From a checkpoint of a small mixture-of-experts model trained on Wikipedia.
Training: a variant of SOAP for the experts, 802M tokens, 6122 steps.
Below are experts of layer 6 (counted from 0) of a mixture-of-experts language model. Rows are named router (the router's row for the expert), down (a neuron's output weights, with its number) and show model dimensions 192-255. Each number is 128 + 32 x the weight over its row's rms, rounded and kept within 0 to 255. Numbers have three digits each.
Before each expert's rows: a language model's description of what the expert responds to. This comes from a sample of Wikipedia text that the model never trained on.

# expert 45
What it handles: Place and nationality names. Country, state, city and nationality names, often after in, of or a comma, such as States, India, California, British, Nigerian.
router:007133107097159135097146094142188091143135088094073029131132131121175090121170131081127141140106095122104158151092137188102117092105081076209125112178151116130167096139182172116174134155126164
down0:123096151162151132153156072084133104184136087115183148209154120086176154197150129139168130097116146168127158162157112147143157109155168096104173102122088124087060128148130143095132117110123149
down1:097113128090143143160130110118180158138155088168120127201149120148122156186145090136116144142110100104091132139099076107136163099149117085157142098112075070106135149151157107181108149097115143
down2:111117110089166157138114113131120083151096136137102123069146083137093179124155094159132165104117113136127164121105120135063083153114183146080118094092136133120119079149059121122115088108158115
down3:089117145199145121128122157080124193127133154089156137116057123117126135166127113120180119095109134167106155105138125178055107117180129094132149145094116164071140101109153170129134148101121182
down4:115106146126080195182131131112110162108182066125143098158116182178126078105113094094078121122094134108160149166113083193120128137083163131140134066113096152132065147144106126155145156169160152
down5:112120126176109150126145122127155140196109095155140108145134183172109135083124107138104091118100113190200125128134166084093131097087073132111167099148195148058138070111146132175071089164145114
down6:109159123153126135148142133170085105132155221113103118088139100154132119143112118144116128196171109136121105170084111127134149056112125129103097096095139042104115182204149140101134128146142174
down7:137102125084122144139140106144142116136142128120145134151134144138156098098132098161108160166114137121167099155077098124117146107112148087102091150129117094046180187119121180124170024086132099
down8:135144122116120177117113124159107062124141158088125116152106098171203181141116127132123152119115092185119202107094151069142132138139147151123162188192197087168063131157125127109110078171161183
down9:096079164161194081206114090188095118137089161094083087076162121134114111143106124128145163097194125155139131170153188025137139120114113111113189131140099115127093130082116103141086132124143065
down10:076192100147138134155088163102127157137098146187135108121157130073120106048197170136201076111096149170216153107120125156111097126127150141133119198141112162105146142051180109085107145142141159
down11:173117171152161101114124099134084144112134167078174189132087136140154144160116077130120165113139127134160098115188120167150058147136114121164110129123148174070108141108156106175115140122105156
down12:185107107116132113110064078089136206145104118167141107173090099133143159090181120164091139098142118122173129130082175116082144103057117126140142129113108137097157130115117140129133160157087168
down13:118107127165140107135131143105134155208148133079097104143070144164125098136181150099104124126122086141145062118102145154076158136177030088156166112153132119166168121087050115107155112054137172
down14:120110156168100143135140142152122152114089202108132148134110120102160083125072209163110121133188134222143084087120140188150069137098094114111154089101133111183101185116088177104064160115178113
down15:173119098150144107154161109151154131164103136149175155119134123117120189092141119138148124119095109181096093139122118137126101131107123150098060163158123110195075146106147083158114129138101123
down16:145126126118099143143166181174114108159080126138110090207110111075133113146093065138111151123101128130169149105179108155046154145122122166080072109164153118081156113139138126079101120119062140
down17:146109134131164107091117104138120121152094110119158164143091100101116161089121110121127114181136108107144170118125050132152129091124080115109191104134136155092187187142171111153121122078121134
down18:147127134113138067165082162126173126088158161169161119179174114128172149120139167108180170044144132066098118113119070169152067162101134147100128131105135107052158104106121111108198082128113080
down19:095122150114136142112135142115113073096127064114070112138115166120145165098131096126130159151121090118137114052169151125117142187106038100135125064159105081129166132167106132158161061107087074
down20:100169119151118120153112101091161161133101100164122154126131063169112111082199109157140104133092188152073107105182106049159073160081127073179205114104124056094077142115143159114105155157137099
down21:173092164121121139113120154181160122155102120144119122123120170111110055069161153126104164107060128096162132111137141094128102107170127147109198173155115113148153196135161095174058054137111109
down22:175137189068104115123121157137156189117071107089150147122105117173170094139167146114120150080155164065085193122172118106111127131119096085092156069133128134123183147107141098116121096149134144
down23:148134109117112147207118190138115180127088112129137100082164134114127174159117117127085152153163123139164064133212123160095117131107158114081138145134132100122169087114172182127156164085071123
down24:123155168144115139136130108087129166188115121081182067112113116080112143134045095127152075177103192198142089084121103157109135040158089184156097108133087150167113152100084169135128137158092188
down25:071160113122158147113149127134170132154139054135122158190146103110159090121175130179138150121161122102132132142129194133180071080137110146201157188103116124115130130101131135130116144115137109
down26:106070098086111117089100101084128180089152143166123132108119109147129195111133170168097120169151129098086111087065107102070155132090137187086075087145109122121082189171101158144109182163074136
down27:096162123167133142175174109139148126157169124124146154123158123145142085140128114097059149124107126173160125116155107144081106139206169113120098139160176150139173095121096146110176169137197138
down28:110133110141145116123118164085097164143148111179118151107114151140112127135057094105101132071147178068077099196159108137056178137213070161082112068060144135124125122133140123179172141170097109
down29:118153156092118134136085199185112125117142112132081078132120108157119126151137145093061159120153086100087101128116100068170145138110145155122068144111153140128151129075175181144108088181127157
down30:117102103143084143122176156099143087099113120129085122123143078171168152163124125144127089132159134162099085135159186120100110202111093146103098131079149130138134094149154118164136172146122167
down31:138174085090130159167127061127071104150130123118126199087124135136085117105128102098086147149137102125164182137153080126123158120082158113139164103120113105142124124079126096161146108114104129

# expert 24
What it handles: Teams, leagues, country codes. Sports team, club and league name pieces and three-letter country codes in tables, such as FC, AFC, AUS, ENG, Racing.
router:044152160086146124144122076119174089115116121088142055126133176125136131146162137098134110179138095128090165139099131186115137072151139057128093056168123147145190111127190130127114132122112164
down0:068119090142095133144142144087113095146073157130112180129107157163089161156148183165071089145163167166125156150133147080091062128086171135152130156181148124082090122148195138182177083086104076
down1:053115107148196100138118123088123170095117090112129086134112173105123138146158126132183132120135170112106079072159136133117131083165076098120107141204145186112130102078074146109074120188149139
down2:153150097101142062164148185096111165146156108137155142141068157113091142164121181152060165092135138139154099150122126102069127161136106158092159144120102163172178121079181106131127157095134112
down3:133074119087116131057156204188079128152137174116161127154158127112172141125112157162126191125161163141122117101067081166155159132130101102133138162169116143122127129123121123191122121166072168
down4:130113159082100123115077106133116162126096121185145135161099090068129171161136163199111133113128129113138107154181152173122103190144120156126147157191032127151110156097122134134093123141114144
down5:180176138092144097116124096152146187145101100125100119083175128132118140147183139152131129126143154097093170113114084080140171144117172098110093182093112110100174084116156114088120103126135120
down6:120111152096184126144110120172175075118131146131095154108118082139176209093125135166128136131148083050146129100109128091182134111124121109133161122140130109124158126122131125159120160111127189
down7:144178097058054115178164083133136183136153179117168070157119093136119097147168094156123147121047067169143077173118091156145189120134151109092119116086126190125079099165141163157122163140194134
down8:152160147125109121093111107198125096129124133091118118106136121133187123145101128123170147173138144159056132099137191113139160115114155134099155116156102115143109136156152066109136213156136079
down9:098104154131134120171134106148093154134146143198091118079123127123083117110195125068094068168109156115099164081099082130177166149076151106098148129107134097160153135141112108107165181127167163
down10:147162109107099151155161137134160097109130169162120114144156141068107083149191122140100147155182110113152131138164118071100098154196137110106140109080108062093133151198109115127070128111166111
down11:131103125104115107128085175154071164149155102098038145127124206153120156138149109173164149069160099120130127166164080130158132119166108175126112164107133126137080126173168101161154158139094138
down12:119139107133138102092139125126177175155157169128184132146146110152082064129138178147133224101149107154163111124121074140151063123183137146151152120100089129127089124123146128108206133124184162
down13:158144091142121150139112166143088163114129117089190148166121129194133127146184154159093148088141103135059080118103064122108217151143162093176205105121112115134148160110126107146173081163137106
down14:109122117113131125148109142110175082122079092081154144120075090118064139127160112143128142135109179150154132141169158132148170111143089096155176081145110121091140165116150153177149165168158109
down15:173117134141086146108100119140194089117143146098099130154157163142101150095096187127146139092131159134150095068083137189113045085175109151096172164132155063121106082138109154123117188124086129
down16:124108162111152099098080128165157165160080136150155079163118148085123115115141121158186189054108178104103135121133111183102166160087144135129149109121154166111124165094096059124069113066118137
down17:131131138101121135179130070086112189150066120119187108113145101124125147100078120112131082118152174131109128092094118148133173110150077078097184118163174125142120177140123188115152173115138124
down18:148125071070120204110158164099130125107101175154090211115185176159172087150080121170112126082119153170070090189173146165155098159168077121144115174119097184155121144129114090162156151080108125
down19:142134076171157117184113092119207126113117150059119089105128160121146104152126190140149136181101110132151123127119101195086127145131131077124139068118116072135125090079126126161047176162039114
down20:086158146074121160149081165136073138159147096079079173170067136201091128123123142158149146176114097116134138108107100144166149096161138200129046129154137044130179084126074088167142106128109166
down21:123092145140160157104211106171113140119144165113160123168130174132168188129129089158090165124156167141128157107137145071146091141119136152134085136079108132110116207127101161227106147109124125
down22:151106092155162097111176107087128089181142114127152130101106097092113140111132152127158108102091116123180143162118175127099166100107183131161174139096138069095109156143054092190120096111162138
down23:132103085096191115142149073180117128079073110126058163122113120115093147137087161116113183098103077125137144155120153166063098153079184097113140184203172124163157151181170110137149168135109135
down24:167070137083076144076113147128143181152138114121189135167092085177119094153167155119108132115099120079100096154139109086185131136042127140124154121145143133128126139125127081078122138104071116
down25:164144080080113152147102130156124097189112163160163181134140095161119142096141224121150118151169137107087157162116114148141171119033109080123072117195135160142154172162102066180074093139143155
down26:138132144131112198122127136165098139113113126148100144185089100148134157132142088102119083093150169140099096143165128159126121114181114123060114058132136160080143169131141171153090141129121167
down27:105116124169130136125163094122156112102186093104165183122142148148126148192116108124124138167154128037143101198200170102174096126178107129167084109122137143092134116108115173126164079112167180
down28:204097118152107151109200129096089115147140122117078115108096107113118145157100137125099158151121133178177118148069106102106038146077184118170140108095110150175101115158134088197175104108132145
down29:084144086127139089119064103116074137150129099084128174126161109143145070121136146069087131109096161126133094136151082059104087188166092110122138158142115106139073114089152116102142094083133116
down30:164172104110118137198172138121128196133161145109108111121125144136131191073123144147120123109069143140096142075133124147131157104164207185117100106140158118141079124088148115077163170114115139
down31:117106104063157131157099117127061185071130083126118142158179140094137165161144162141102150104155122128143115179150068162088075092095174158163082063065076131106074134082078128120143121129139161

# expert 35
What it handles: Mixed list and infobox fragments. Miscellaneous pieces in lists and infoboxes, such as Mid, wood, plural s, and word endings in species, vehicle or roster entries.
router:025141125073156110105193095109177112149101074094123106148145108104128144150114126086116126165092108122094126177088107148132115108143150027146091098110144116144132094148143169071140116120148180
down5:136114089083175142118104095074162159141145125128110124127155152140079113129082137132083117112037119148162033125151146142112138098111153108122163135110109099119111089175166107128088102124057077
down6:122104090119064111115146133115140140138085157127094139154146140145148116136112094118158165118056146176180127102063110147190153086088101131147166168119147106099092119205146105178147097142118137
down7:135135154118127105143087141104121085173081104142131197105111133146133101099096101067112139098133141091094109158098118089145089143111124181141116088130129072161164144156110092108156108137088083
down8:107141183133191088184118110135089113143105103110093164116147115156121161163141087105119134148163167120077088098102121143139131110113078162077155218154103091152147123162120157131142182140158101
down9:183116145160084117180170169175112130107167149046128171146183097169093117114146102141151116121133069138119124095130124166096183153115141128178098144119141117165136129131112115159146083121109162
down10:102156172173094147149142188169092174163125132110167089126138145134151100134149110132058172141130190082121133148106113155102087116130146105085106206114158136103103096129165087095083141140105116
down11:129100122183098096073164184188106088117128139170085128164104098125100131196150088154064095072084092160134114131177088094102085176118158173123123139108102108116141117054126126171154112172150149
down12:129104157146126131214081148167089151068135122114094114094136125102082127131150109105180148134110162132123063181113141134152164044108161168107123170128125117239120147116096159157097088133143172
down13:127141094128153120104109076161080146125079131126107132133133112108107165096088174135122091147151147155149081031131114102150161173138200161146091111112048161104183107121113105121099160115134109
down14:140161108149199136095209169137146052152139120107130150188089087144159079147115079148103098099158098136098160091139131104076122176143067159161063127135152112135153096117136146143153078138167140
down15:126164081122094131094133124140161158120129109057148161103121083141118135160149152084127153111118206214185185109124148133094112142103175131126099095130163111117150109165149165135121143141130109
down16:163114167146096121141104180104125131075093131168122097148126103101120136153104144150139138172174169151132119176146142087116055062124118089089130155178106133082121144137127111122135106149123093
down17:124119117143110111120108132120084102113163119133147183105128106113124150142129101137172139130096165117161134091126137094147169161106154133103170116127113084145086093106111145119150114142140141
down18:124121090106146103121097126137122133185142168099084100088132142125078092150142144125091153145147142091179144160206122128080147146143166163191094134148103130077144155125118088147167119170116118
down19:164140118137173137111094163136097155111174148089130109104100126167142140093169141091108083163070118106134169123136147098123120085111088160097076179103157127119073079188117124112128192099070172
down20:137082060145148138155029153096175146140130191122076084142088130104118090138092121184174119104062112085092136147151140134108129107107114116128121124166114129121125089132090106114139172120163128
down21:088091111129099126140140207089188124094144172134123083103102157159109134117160125136123135101166095160132092093119079152147133157144123142105097074158112131115109136087204151125128179074145145
down22:162115144106146147142118086102146099128085138190086101065136063160148207059108130145135123092128134116123145129178175118103185150075111185111118119131142114173083120145134146183113096099092174
down23:116125141129162129157147135118128136110111131132152098125208151155198115095136106107110092136146124123135110136100108134133115134112184113103197110096186145063160175107134113161118173125134161
down24:129136088110129138177101115048093086113183131091125103107183098139103109130077132128135173148110166083173137133118159078136117154124116099124119112113096148174089089117092153173107125157162126
down25:084153179076150094141125162090100087117094138106132148110189153146088142123087083154108158158133149148122157068107133132102143086157157143114166123138131144120167193146102088124134109144098133
down26:214099117128099106140148084141120115135137077187128151160156096118143098151061098166139138137137135090148117103116135080165166166142199137070105096134108149140119129146036155150124116113100157
down27:061110132171132189118169120106074098143152095131135139156124140149143121118147118145094100083147075176118166175118125149134135094159162140091121122157042119077114054051127162191065120100119117
down28:109126138169104079119127092180124097116169164089080183162086139115153106108091149076073064140166107165066165157183069121097170074141137069135098108098151105098121140107168175133168138133130086
down29:131141161119110163107097126170084082140145113131061149084140084096150092058051108191194126096214117111150154140152136129144037094117181106099141102134128132105173147115113125134137098106103086
down30:165102089108204134175162117124135144201163088086137165120057128118088193186107082149112094099110109142145081114163080114213145160095118166120200110122143136172140156121148189118136088149094084
down31:082084137118119167150135191102171117163161141107092145131173149089103125169124148076092117119099134214148153121118116121153110117202110109157112108137128116127140122150130140114112080084145112
down32:167092062056174155117137120134135184168089166101135117090123168202171180139086139083163108083119116098103170122117125123160111164139160171150051116093173087125156141068107140067139138124137174
down33:139137149106068077116157091046166117172095120158148114199128175112078124139078131158135203149146116141154134049110126087061144067123086111127156107066087084109094115103090175118157118182144096
down34:070094211151075106130114114196119132102174154102145126139107143118122052094068133143122108120172117106084166126087137193133109101140112136168105104109128117156205165127171170153155125171117154
down35:169115114117120146102101176126128162133151187251131163060064101175158170140184138212146158134167131162163140166148130095130171129103143133126090098189161157147141143077134136125127170154112117
down36:128098155169170132154134112116069102091081151071143069169131123110097165150161159143149143145092102107076156118158185162138139127081104117090141166111112134115124111142183077132118158208136081